Below are experts of layer 2 (counted from 0) of a mixture-of-experts language model. Rows are named down (a neuron's output weights, with its number) and show model dimensions 96-191. Each number is 128 + 32 x the weight over its row's rms, rounded and kept within 0 to 255. Numbers have three digits each.
Before each expert's rows: a language model's description of what the expert responds to. This comes from a sample of Wikipedia text that the model never trained on.

# expert 11
Conflict verbs, word endings. Verbs of violence and defeat like against, killed, defeated, attacked, plus verb-ending pieces such as inj-uring, inv-ading.
down0:183130096108149166123120081116119117166121119097117147153146145166106071151094103113145092187101126114134180130180108130119131142079139183144101096098126162112153109168163124138146194115186126096096126180117125113128099138150209132166185146113155153154146163151160148127103095126083183180
down1:178080071094100131099148116127125122093096128153134126187100125084190172127118118128098114126142124058158090149123123156090171145148137152171104159163129102077097124106128137144102102133152121128065121149111152175136149159070086120084131152126218103141147072110015099106169222179135158093
down2:159172117169111138104131134153113118111116103109104143099136142163129169134131123173145073159162088100108124138101138110163163204093114105121118094137090126109106123115078120147094121142201095199127073070140130086156142074137122133104119154049153154185114042154157120172150171163194157083
down3:094102108131137099147164099110125123161150147178065198131119128095159134191097104181151108083101137089103111163126081131178133160085176072169120122117143102119091171163133095109148149162138165103140130103081108132100168173080097182117182059109042077181144123073120173116144122170132103109
down4:119152126152133066144136192147096117154173157157148127186080068122146121094104115131157114111156128090197123143062135101126090158080100104167209095134126099132156094185131108086154087135150126068101110132129111104170133131059125157110099128154074073058111140124171194138094125117109145172

# expert 7
Word-final fragments. Last pieces of split words, mostly names and foreign terms, with endings like -est, -er, -ow, as in wett(est), blacklet(ter), Molyne(ux).
down0:079075107104096166123114139090097201128126112119131101098130122128103127124100103130160059148118091177147145178140076101125145119150103152159152111165148145119094099073108107124066163070176131066145073165143144166117115118097081074113082150128165168129151148109125116126134164095131139100
down1:119134189170137133149091105164136150083158095142135106069139124121156118138144105098082112122123139170110089139159186114190179113156116145149074130109195159143121131114123115100136125152116088125098160135182091113096152072174152118089099181094128141155172131096135148131165155146030108100
down2:113200093150158115142112203102107118174137164097158155131148076076200131167137107098120075106140151126129129101175159170149174150148174167108164143132133133160181143109168075124193104147153116129115140101089075064116144186139165064131116150165135100119130195137024116174159112101154120106
down3:106122090117102198150145118163091177094168116167166059137167143134160140146087113158141118110100135122104102103061051142104188066151131124127104174069119177122138151093154163142130114086091123190178132132099119180118150174083140137241089078111084102155163181158161135109132129108126155141
down4:123163108124132212141118123120104142076087172132048117087130134109161134145125121145105158129135120139079124124149113167133131110089164163122128097095126155069090123090209119087104080095105130106112126168118108115133131121098100156150103101170149146138208184138171113123120131141126151159

# expert 63
Colons and semicolons. Colons after infobox field labels like Country, Years active, Species, plus semicolons and "including" that open lists.
down0:115157108151125161105133142111129118117129087155159096151173131177167132098122107123127183096127117103100123168138105087144135064106110106103128087122100122111091136060158084134150132181126142147182153113127147097125163149141161148132108072162167174145154142130093115179159116166118108110
down1:140180134084151143093163174161164151130176100117100114131087126130093088122118106171055180062174122131088138174053114172134123130161150126112087162089101106134183116128148063150167091162204147124092087125139072141147155225102101122136102129112135139193130151097156126175104133165091126104
down2:146068082143159117122108164224071108086162157076150120157097123184069186091164118139133103096086150077184099189141113153125122211083106133143169113142114104144163125164075153143169131136096130123105140125103117160115114175122132123149076135159147111073102134148055098110179161167078128125
down3:153075122173114156140071109177126122118146116199145138158170080155095097075125173141114125074154149151111141123202184144117107132110052172114106121152077127087156126202146086121087133166113179197139098153142122056122119105138110114116133132137149092149177151146177161111140125174114081161
down4:178159136155114116130134081106113154107071142113126106108106174143086140147125178168139176201108074096130097121116119018144124093165099128150117115135011169213141152145106144168146132117097068113167127084096165168162098156136143064154122100107109133127112124132103124155090138124128170093

# expert 60
Slavic/Hungarian letters z, j. Letters z, j, č, š and similar pieces inside Central European or Slavic names and words, e.g. Teré-z, Győrú-j-barát, li-z-ard.
down0:087093127187106132095105096111081088154194131153137137137145122165126101163113054128106167115172126150161182171164130142107168097150157116126127157113109132100150186123151115200129133092163168098131149108114095174104108148173166132051129121120178120133076114085197131083140142140063139146
down1:130103114095103057100132081156120155134106197112156130086140156145177156153162134103150128133094163124127125127126118125205168132104114093104072098136110132167106076128179143148135147116129187165140130194073176142162118081197119063103127126113179187143082188150167138162112100123125178070
down2:089060091100184169128142122117130119125145078157099119127095121079133099133066151107155124157151139080082123139137100174148165120112071148135151138093167140132176167077134187099152131087130133082093137093103176172110136136143147141177118126147122094104088104184136107099128132086138158139
down3:144154127108091090114073146144130176145108103129119102162118123123063044095149149092121184074087117151015077118103138123123142171102124195144130116044166095105111147110117142136148180135114121117118134154168091080090130201128133116132105139129115107096166110159141110150125147112135138191
down4:111108109153096159128129121180116113123077067072108194121140125149125112155138097047146137130172114167119120208108091090171142138086141098105150142093155104118172175126114155143130125148196118138106144107066049159101153133101124114200163116153148133115142119070137151202142084160126149133

# expert 15
Definite article "the". The word "the" after a preposition such as of, in, from or at, plus a few other determiners like their, its.
down0:124135182164118111148154166130112171129075160112142088057121126072137144213142134149126156179135099109054156111113144142140037134150126111156169070145140165132144133090125156114073147124140188155100098126115146185095149145111118122163143085157138076120117124143129105117108160085098136100
down1:156137119138152114131047143155082183160135136175149081121099149148150101149128117112094141102168056120152113200125078175045117110098165113121139098127179179176101114112141137110165137116053112194126183170145123179106119143124178128126119140111095124112113172151154140159193136105154139113
down2:179111139136117126140147148091127147167081144123105076117140188135064116066144102070146167076149155247112125125086125116102139150159151135163123109129161080112199158128182146115065153146106135132079175109109100122079152149100171146135102103109150049212145167114098144137149103164126186110
down3:171172054093155169059097169153072152126131077162159149048131121107087186096103132113106164200090110170144127156153135182130106128129099079122133124142076112146165121137129159140113136179115113115099153162156084146156084109137094141131097140124122127129140181139110108063130062165156112123
down4:090124102097108133114167171099056159153090115142089178117077126100091112123135114178132086129070126104124195137168120114139102111134099096100101133132130154095101154056078189137135123118116147145130120186146091116104096118063127068173186111109201131142108124128092096126117145102134177121

# expert 28
Capitalized openings, new lines. Capitalized first pieces of words at paragraph or list starts and in taxonomy pages, such as Pro(blems), Lab(elling), Leon(tinia).
down0:128144167145152139120149138133155153178145116119036161172181178130176107148121101153133087107110141115164065114127143146169159134144168210132157108111163130083079123107137148142131183127153130163078097125194116115088183141135152144110101157075089086123160189141118136113154140137078064113
down1:139144086101082141076128162114206186142122125124123182117179153057060164130150065133102141163137123139151152098131076153181116123059108126092113134169135125108128106092066082060119182205131117104133174073134088099160121147124094148148089110128177129135162176149131085101116094103105181102
down2:040121131121102111203130111147089111139146111127178115159124105079115093116105126164106179125095152167133137112198087135166094146128135157111102169150069186113117102108150117120105131101070150166135167116151149086099045136123143122107097130105122174149106127116197089034102114144138155168
down3:125125188143143147114161153128132149121105137093157137124156142133187085136149154087115103104115157116086110136130161156140180119137146088112149191137076097191169158150110094184105077120169152139119132155142140028170123119133096123153181124148126095143091111069151085146120116139143098170
down4:098094098145088052148090105061078132136125083164170069080140094163146163116118082097074143119174099091167139163129164084157172151123102044138123153102124161150136125143160110110144157165130118141143106086144114176133133105104102111082133149171099151103186135132101175142096110181098133085

# expert 21
Clause-linking function words. Complementizers and relative words like that, which, who, where, this, opening a clause after verbs such as argues, holds, announced.
down0:138152120169127115069083114089115133139179173176142159223091100118064071127115079161130091041137127107079112079148150145102148091069156126114122159147115118078105138108087136145124113165160142171148111124145112078141099086156136117123161148184102172154210092167110112163102146114129115116
down1:119161112112149147093095131152118156150149127139202139115175090101102101110091129075113169108105207113120125157148115163134141115144078114118116180108160092128110205129147101149150102088110106140198095149101062161109163088120122114117134141144075119181105111064183095099113078215155070160
down2:145112182140156146136177173094119136102124161159134165184121210165164122059079170153132092124116147108117139060159086106089144166107114193116157130132137093084149162148174120173134164140122090122116211180141102157119156130134102188109112194101123081140137191140119111135144139160058123132
down3:146135119132101157158086106118072128102190186177113096160129080111136169128077098140118095125114126159151195164108083153099060108147107127125139157131135076114160102101086132137075166139125132132107136099125200089076112056137115048113144180199137102123091165118087076106128129117176101086
down4:088147098104192170164115154076103137138087147139165107103126114114120178174138138135092132130169142154176101166156127078050109081114132106152143165106115122138082123119124116154115089096154104127122022128118115127103142156105157122071136189153131090222133159106116146130065139174102090079

# expert 31
Sentence-initial function words. Capitalized opening words of sentences, titles and list items, mainly The, plus A, In, He, It, This.
down0:140129144140200103106120102143135157111153128191119163179186113170163105125095138173137116123092129111172163090128138123180074122133103136143143142099112152131169147120130082144089071122156151119127183097075135131173116069128153131111160092103116113129114081105153147159088104144116072112
down1:117126149150170205141109116170170133162160149088084058098088130102109118085111115159092165118066163140129144097176150166095135138125140148141123100059185105052152122171145119114148076120099177128097197126112124171107132148126113136159113127134149151149158200029182153117186151138140146156
down2:147171134121173043075071090128089135155172107084172122165115118088158157150142101105091129146119223100125067132120153147127104153135113114097121120134129127102143112076116082149105091085074093092138157060153151103115186124099159122134069104140190112104136182161162144178128120134132147116
down3:142129128143115137088084145105076122173105095106154138097064094095150170121135136143111141120131103056128168110150140132091151098123136083097093111139098115066125132191097130143152166129125198127131118115205126162165095147138110108155154140133096139116074107070140093146124127105095113147
down4:124143093195084120127138091105109128131121129105066177138174070091097176186120148137092076127064134110112159179120085199103143190200110118152145125101137091137153131136161103134167179084040111122133102065156128152110127117151153165127111138102103173149115173133170116137200169143174142184

# expert 55
Final year digits. Last digit of years and of numbers written as pieces, after 195, 201, 198, as in (1958), 2023, 1988–89.
down0:167094148141147129127109132140153116098096134128125202121133161109114116105105163123117107122109142106113128151144128103092156123098181147128142166091134145163105149158148143107108138076097156144144158130140160092198153154108074212178107072132153098208127131109119143123171113129087119154
down1:203148116174153087146093092151132148096174151100114128135088150154097183137110104117156151146112177081086130139138145115207089098087138134123163114096172145116143114190107214084136170119121093117162128177096118087147098146152128129210125170076143123121121097142161184108092175136077149139
down2:075098150112155117121113143077131128120100130124111087134085090130113129164195099141149083190142203076138137096097102126103077185156040198149107177175109130147085136190135155121158149141120156130122078144095158101144100159097112118140121146105115152086107145151093144099177109097090147115
down3:147161087064232121143119067192166092161087118122159147108151131092185070164147107122126100217112124082195157201094122136168112120112114119060118112108150172150108121102104133094121095177138138127147155088107097113132110143147100110167110121063090182104121106148136166093149085091147165092
down4:106070148191092086150126146099072123189118180075115198152099145136169111158117127126112124135150073151118151110141087109172163083130156172081097105196137116124114135102090134138165135081107111124154183185112184131115115164162151093092161157149163133106125111120118136142136135097145138152

# expert 58
Directional prepositions after verbs. Prepositions and linking verbs after motion or change verbs, such as to after moves, into after converted, became.
down0:143136177174123173189153150128114146124136099131120121108130117111113169128169092083125115117131145174090087128085193141155179152114148113140203126149110080161129115167215164107075143142123102118092115160079113132099100078152106132089188136164057163173141090097146132178226140102161146064
down1:144123171143144089135109152132127107107106162136105141181158198097142154146090099093111140154148136108138128190120140117138172103148170217111119150070124122140181161191180151099105140112142149079142138122120154136107135080151106120158133154127193142150105122177190122158144196190121177114
down2:138067105133100158136132141105142139118110192096028120108128130094173131089111136115130121114157115160136127083088097134149133127120127132196140171162144125132082154109163121140141115121137085035099141153119151189069136183114105125099183142147116092098113131105154127131095127109132169104
down3:130147129128089170130187145152135140101094149083165173153159104110127122177045077129118080193120119104146122126130099109128119137120139116133219096122105154144089085093097118146125122148137085097110150109153101170136122124116112162155143159126196122111155160107117121135088137144085119132
down4:132149154128167124135097091176169195148161094117154066141173121127113070091090138140090095157159121112134145148121087194182113140086163087187110169119200171168141132130096094128165130135122139160115130079125138169178173120095146122127117121112151133093141124080149069071175109161104142175

# expert 18
Name fragments after capitals. Short pieces following a capital initial in foreign personal names, chemical codes and non-Latin script, e.g. A-i Fukuhara, U-l Haq, H-ay House.
down0:172102117062133124159161166139122105074083157164141221127156163101130075097089117076161120098158133143122057113084173176171114180085092172164142119106105187132104112095084121201069118105124116112095101162150134106176173120150162155123088098100133106125147102123162073104144123120077136123
down1:085117122072131126145137155167131091115167185151119086137056136081170094163097122062107144086148091165162154122100185100099138144096163174133112119118130101110112155147156194128124120071112170150153115131155097170103144102085081114096052117158138138162138134148156109156105124085135098186
down2:163105166086141135127124156176164105108143147139094056134149124115165090161093131111072164100115112119128088147137128152067119101127149109111161101112166174114141182091169127166117090144127168136070124109111089059136152158081132160103133166101116055089127049140161140161149180095131120150
down3:166149109092135125094190093097105090096167098137112174132141056157160096107076161149205144098139154104127114130137142139093122152073069127185148132155185166118135110170119143103124139169098137141161147180162083190106131142120149116154093104136102174079109166123149150082116098107136117095
down4:161075138182120172120134165132090172178104105069100114106127141165115106064103133149135182111151131126152156086126131156075115095171090184147080193134154188134124082109117120143204145197170126135097148154169115093139093137130128167177117106096130116060110132085134101090178154118114160207

# expert 12
Common nouns after determiners. Common nouns following the, a, his, often before punctuation, such as station, city, season, player, house, school.
down0:073147121230123160110138091101112185134057117074064147132140119141110143097121191112151126163121112146173126102160103149170069197136130115135156114113114159135125132196195093131100129115091133079162140118150110178108148148166136123108108157092147164121097190073097146157171196120135062107
down1:132085149192196073095162154161152100144117121182077096163081147122158144140169092078136169076163095143183106078124115123082113162139081091150124105136150100201114138109161127150169091194154078109110100118154081114102148146125115127085131114150136101123133087195088089142148127155130190133
down2:090114112149098074111200189146067157168181131085110105072119125154130104103160119155089154053161150112146102125122166114180123170143122106087141119126138090097113131069128159165174136160209148163135129130127087152177085126115129148107194090192125150113109096085093166128147118154117130163
down3:113118132118119148131158117067116118134131135151202063145184123194149180103109133103122064165122077165079108150124080113116091128174111164054185129111097140144128151097168101157150108176158158112144129109148105105120135118068117099142130135116112143081096123168139153152045144132138074175
down4:143139100103192090078104110135065103172142088115111166113166119177137036166096077127079111134108054111126100089125110107159130122134174128144101150107146137087146170160114140149173069147128101125097110060129140156137116089099150145185166196099129142109158144138110118163119106151141152165

# expert 19
Abstract history nouns. General nouns in expository prose, above all century after ordinals (19th century), plus history, research, study, changes, and the verb has.
down0:118122139047101162112133084093176118139154146145144109157117124167117064119089122132114124097190115176141097150134122162057215146095183054169179138206157132132149106088115137126107114109123116126060126128157144131105203149083137137106191134179085153118155124101130145104209118090114094160
down1:075131161114178115154178120183165107111156136118109094115103177144124088117106132134110172103154124139174153142089037110087148115170183142142097151097118126123100103130179130137108109135151132115113112145123097173109085150151138108188114104169103098149141177126153130093202068154141075114
down2:115109100163139149094088170164166207098151109109091130156128177097135095144120106131127086183166113105103147154195115134132167106124115102153129156143064204058184097179116157130148095110140150133152150096141145100091107119124135114075069159092205085176183128129097118147098133154142141070
down3:156123168063172115151142196141118144053125192135137094183183146088161146122147137128170153087121155159152147077146149120145151141067139119140088109148064145109133116127091142135127123086078139160187117164116090124137071092138106055124144081166128134078202165123157154099087131132136146182
down4:154163139133147168158145151145140118150175082130136153179128103096106165117148183090132127184143090162172203099143126137082154132093190106141148146111127175140201116111136092135103101023140095114125080171122138098093065123107184172158171214134110105113115115153166095142187141138066105055

# expert 10
Foreign-name consonant pieces. Mid-word pieces like ak, ag, ang, uk, og, ar inside non-English personal and place names such as Nwakali, Ghatak, Lasarte.
down0:130150109129128138131122102226130096132122162148068153085111143196116142097130129053169130135115145121124090095146155074125159124135116089128147103082144112176127072111143142127140132105133058126102209128162116050182168110115151124141171092143055128130102190086189135130101121114157128118
down1:150136098074144097086135159133111116123118140118076096081136186121189167086134112104140143197176119128120097096109176162129131126086088178130083121115101142096132089095135122182116121141153129102157063138163083151082084124127093126166108180167136121138125129122141084184124156109131226129
down2:088079107148105085098113142130139128127151150138189119106159131117088107137155082048118104135128164114096148067165137174146061154159125183129139181136115127147169122193155125114190099082129190167149141076170183151129134147096115122131114148120047163145138115097106121116126147120142102148
down3:084153174136103087139105154135109134118156107089166115187131105080124153164133165126155121156114120155041054133116102157181091141127153154145161050167197145111156066200135187127128117180125124156090131094117154184153157077171149143095131087102106134172159140067146161097143145159122123125
down4:184156118116077124115129164158155104124141127156188106119127083152099164181190125156155111149129081093182151147081133146191156094120135075101122118172137085117127072107115122064117119121126105080185123080167101149183175134127212155108109169140111135167099100186113105122143126180066177156

# expert 41
Single consonant pieces. Single-letter pieces, mostly s, t, n, m, c, ending or starting a split word, e.g. plural tern-s, championship-s, chemical formulas.
down0:098166130090168092125184153098120119092093109136068128103131125180071094100160154095214122133109118149199109153077084093171142134179159114124170121131111109120167100129156171196168121130071124179154094186131159110146139115119123118103133137144130154140113057106162119088123119149099143175
down1:136113103128185082113145171142179107161113155106134153145149108113138121116124157145103116135108138174141162144068125154136091125179134134126159136102099144146083127121109161128109146120154082190128154113180119151155190123101181095124101129101153144078118099086123150141175209076091193133
down2:131123131131143138170111153177182164107105152196054124182100194142139136138116091130147119063147063113084128149139115083123133159086157110142142152124105133130106128155156157146074116117121118099172135025131155184140197167111130176106122144117072122129111096046138224170090096160154113150
down3:122163202166142150143154148122086169165184096094115106134156150108108131129108121177181172085124136124102192092078100140111155128145110133072065094129125106124135129118146147164172146143074165163077160109160127122140148059093125133134107133126156124095169114109143136087143085077125126167
down4:115159061189171097157129123094144178103095094170104139123122115185134111147136150120124131140107124135148168109138123115192105102104173137184089129085098152098194142136114063073092141149096074103173113110115081092088193087091160177150114147151103142110147104127101169115090173137174142108

# expert 6
Single consonant pieces. Lone consonant fragments inside words or names, such as th, ch, b, f, d, e.g. grow-th, Sey-ch-elles, Lyn-ch, plus final year digits.
down0:152113149117101075162103163078116128131119160095130150104132156104179101122162070139119093158142133147145159112164075114132092167153109115130144045175136125060105078084110080161133163159139098117132174064124134109092086121180138098121071147119142112166174130144155059151117139117073214041
down1:121090077145085098097163097228117190111121093151121085139121075108167155083105179138108036124161082149096156105149079116169140120111115109173116094100116095205110115138080103119169122110182147066149137143149140217124102149130142125141132108187102144107124107156189179102137153162130132167
down2:084133158133133093080124141145093147144094042092163133151136094216106142156080116117177155089094104071132146104139145087106070070173096128142133065088165138143144098180137123095101168148099064112087119105128124111149121101112132148158151144131152109068125174155150117142153175079150101147
down3:115151114091109168128107144071152152167139156124063112122116135131138071125118128090155113131101099103103177143146154150152116072154197162081115145142114152125127161122216081168094146147120086085088127130097154130161149097181177105149136149099215151137138119078119169111121104130091175086
down4:065146118128128191112168055152170137099174161134139159176173078209104119153102031148147101126107125123135111166142142082154148098149224075136110120125133093151134129115191099144112156129146155149083059156078200176091150139126145122162124135069103092088086079055130116124082138189149160138

# expert 34
Table pipes and odd fragments. Table pipes, colons, degree signs and decimal parts, plus word pieces after a lone c, such as c-ake, c-attle, c-um.
down0:140129132189128138147098186104115155164106133148129146158115116136137158119102126121145119114174109129004146069119110119114103153134168121184158065132160141179137119123187129133183146088129096226119122123101120148103140142137103120135134129089096095111115147106075134207155173196089138159
down1:145107100161119111109142159115139159165096119133115152141109094146135152126135163147116170089129155134088116131161106132099136152131118093097213163163075085114105079165161094122120150146083132115121082192110104101107111133112177128104219145071138154167099139106128174162160153078148188129
down2:107181173116185126108105153103123112135077131219126155172160098102184138163132077038101119137163135090174081175130115128094094158084166070128149096124173096147109166113092118122119069134134076127173107105100151137132145113142096107131143138139154121083090072172161187158123151134104126115
down3:155159063060094128086138152202116099182197137133170153163122160147084128000099140150104134065116133144117102131128100120166143078130154080116126135175127135135145103136166115140094114161089152135138101141148117131159091100120130140157125147122144109105131191138136107103146095146163132082
down4:151134125116088114126146131132102102071125141140115027127148071153093165130119137160090136167120113147087076097021103156119122122167135162132167093187149081125097091070129113160134125098166124149167097141138125161086141090110123133153147145096161089135103164129160135137104077130185174141

# expert 0
Word-final short endings. Short word-final pieces like a, in, as, ad, ano that finish a longer name or word, e.g. vill-a, Skrad-in, agend-a, plus list line breaks.
down0:114158122137105073185150149120084123136117113174128144105169090095175179099158136123159136157133139121181119152110127158079159171139136084144164102130142108106137158155151061085132132118126126098130110127135103118130179142141145123070125119141146137069114120129124132200097119112149174136
down1:145103122134088169065140125102156143146142088163103106099104144144139142112083126118133127152174105114157096135146171086097101096111130130091153060131138108133123112121109072137150140178171196147148134174118049123138132122156164119067215076165055215107172167121140060100112130103150195108
down2:125131125143099133121143093094137123067117134100166092163161132149112163185154117134090139180130131127102156130093129161134153144114152094189112085102122138101090137082103092139148157139096156154131183109091129132083083127138129136137131146108077106092118130150151174139122100089109173123
down3:102113116064074103158121161107134162181140153089085207098090117153106214131052187121089114065125136135121043146115151107109147108129122131121121138136195128149145116119153138139143163116113126174092186167150132184123099156133112132170151186191163123080148144109160157093159129097163158138
down4:145107169122111147100120127135125148103153152114103113118130102134111146151084143149153087149168166124146030128137159174175058137100084095161124114107089089165118109107108125126173128107126171164131165079117138169127073124145101182081168146124161085109171079092150112083151210118121139157

# expert 54
Preposition on. The preposition on, especially after verbs like based, released, went or took, plus similar prepositions from, upon, via, along.
down0:126099109140198125092120178082123147152062169130120181178121087155144165168143181134213160122150115114131129141072109144134195126117095136168146219163136142077067151169092186136120132115171143084138141135109143152110087138111150093102120154044155091062167137136157081121142134119099139172
down1:166128118141108145160146119152081120100200118091165154144130115102212110131146129068136148100141183116196146168128057105111097138130162139060141120070152053094131112083139092132127079103136160076121155089094082134085144093072127153063106134146097096137163122158139163137132087088153103153
down2:191133114160133187113136143133113185109132088121119110132100118107153097136122112143173176117108075098096134086156132093072157116077132082133123188124096132149104177095130102184162153147124097114105071183098091142150104144162056125146176139085162113124094113109153115127149137173096105101
down3:124159125167154118133036142136105124141136095131180174178174116105134158104126119158102127182139142178121143178110156074060115154059079137120153131120076095160152102142113140117197102079098126149184077159168137068065140087122169163173172115158083128058099169125169142172114139095120148195
down4:078125073114113094160135094112055098148189146146103101132137125147144095142152126143100149087150209203108122131125147172092114097131094134164101139128129150150163085136118088115123089140104117200123150143138138125121067113090110110107086121121070107141070095092169097072124097114161087070

# expert 40
Vowel-final name endings. Word-final pieces ending in a vowel in foreign names and places, such as o, i, ia, ina, ando: Iloilo, Gandhi, Cephalonia.
down0:167091133122144116194134186092128176149148146141142098109091160121132107152091097150113116184148122227134116117094163155142096166088154137186167187127182133140141096141091150141183144123096158146117135138134145106134128177124159127137069192121113126167089135150098141068131164124139160107
down1:090120081098130191103137120147159173114097118086116095114151144152070111055081170146118158080118113144156129118100107104130154109127144097129154200117112149116227107133148159141096158106202082117114107164122146172053104125096152130083126170164095176133152096095113194081189120171133151128
down2:137136169097116140153111108130101136173182158083162175080160112166090108110107130215159227160102070145166084147137143103145172103102103103068134172137113191136158154214134151102126114166132164126145126078123091136111135172158090103164107120128141190119097111067117159089120095097121110151
down3:153201130215133173079133141082114189107145107104147079129125080164134133128146140152146137181121166134136152160156129076139160172135124090191108151112145165178137074169137122117131166161119144133079182124182133161158155197097138161094136114104115086072104084095108091084111160184151169114
down4:154097135145117133084145113107144160110062104177100158102170098158185158101121106112152129123112140125145137124152115097162122152103105186068148142133033108068114133179123124077115072142172115121151117128135147129104115089151115122081140105141116163142105129171101126126077153160113085059

# expert 16
Capitalized word openings. Capitalized first pieces of split words or names after a space, dash or pipe, such as In(fantry), Mar(cos), Ar(tesian).
down0:199114137145151055107105153091203206137094122120128131106120090153138106100124144132094145124177127107072082171142169097131138142162132144095119152202187139093064211108131122091113068124198108152110117095140112171090059103107160135107165148087036128131164123145104162164130061142172148122
down1:061188074110163102098122169175091124130180143108151102143171138163151133178125075139096148077132096094122103157112056104137154202116171153103135159136127098154146095150166139174160124137137126104098147121129089119177084099115101111166091116163111115121101201151117120158086118096069123123
down2:098114133131057046161116156123100079141070152152147138091118101156159109116135138142082107200117157060095094070156161117122142128124130105166131053119103155168075115146156129139123115064137148135152111096097175133182129078146140103089096201237143182135107129133129165193146143120102129112
down3:161096151092158138155138157182142130099161171077136167110129141158097108114098123103201098164134129081103153122140191120161117132059098114100144177156178104126127056077165118129112129167137178079160138118135107106119163143070120141168142091140194055115180143110102146143110103145139096118
down4:162133090140066067135127146120129080127135149117108079129106198192131094160093138120166143108096165113149080099117093095114163178150167151163140153106090150140174126159171126158092127101084132133113092155069143085104114144158123181216144146105166095179113097098118128119072139175118122188

# expert 17
Abstract nouns after determiners. Nouns after the, a, his, about power, law, war or service, such as control, support, attack, death, loan, and DF/MF positions.
down0:172119153125072106160113147122127157130151127054115116132186089126110155107111178124098140085115136116114158111124147187182065175198142169100121126175137132145158116128127124141171121087114116101165145098103146163130097188100162120100194114127105085080126131101174127131105118083166126098
down1:147119174149116158115117149195114119149145127122141122134097118082130149122123122060132045114149126104076167131120115104074090137134097172123129092196137128135135132161134193089159115183160183130079098123130112060150167121132077137176103115100139107093126138096177134164124095117087142075
down2:091153094156134052168174141130143140183098177139135132117153112088145127093112099101176169126158112109129127119122110131139096140116111189156159155130108150093113071119146089146128053135093106158131149144195165046106120141097153130145179140124068087143199121073156085134152125121098157123
down3:138133148132134109076114164150122139135114166187152104157096157134169139135121181147061112146123172110139146107157076163156078068148090140132099100093104134161108106169137144122138155145170106149179102102054158214151105153137139149128166135173132129173120122136159117165185127102126123134
down4:114096104071075114136078104132113111129143134121128136174120108132127093108123090099111092127145066153173177151084081157116126158129081138122114139085085157147122133061045107162144146156185120149091140106147146133159138105117156161113134132155142116147116142117119156099101104089059151143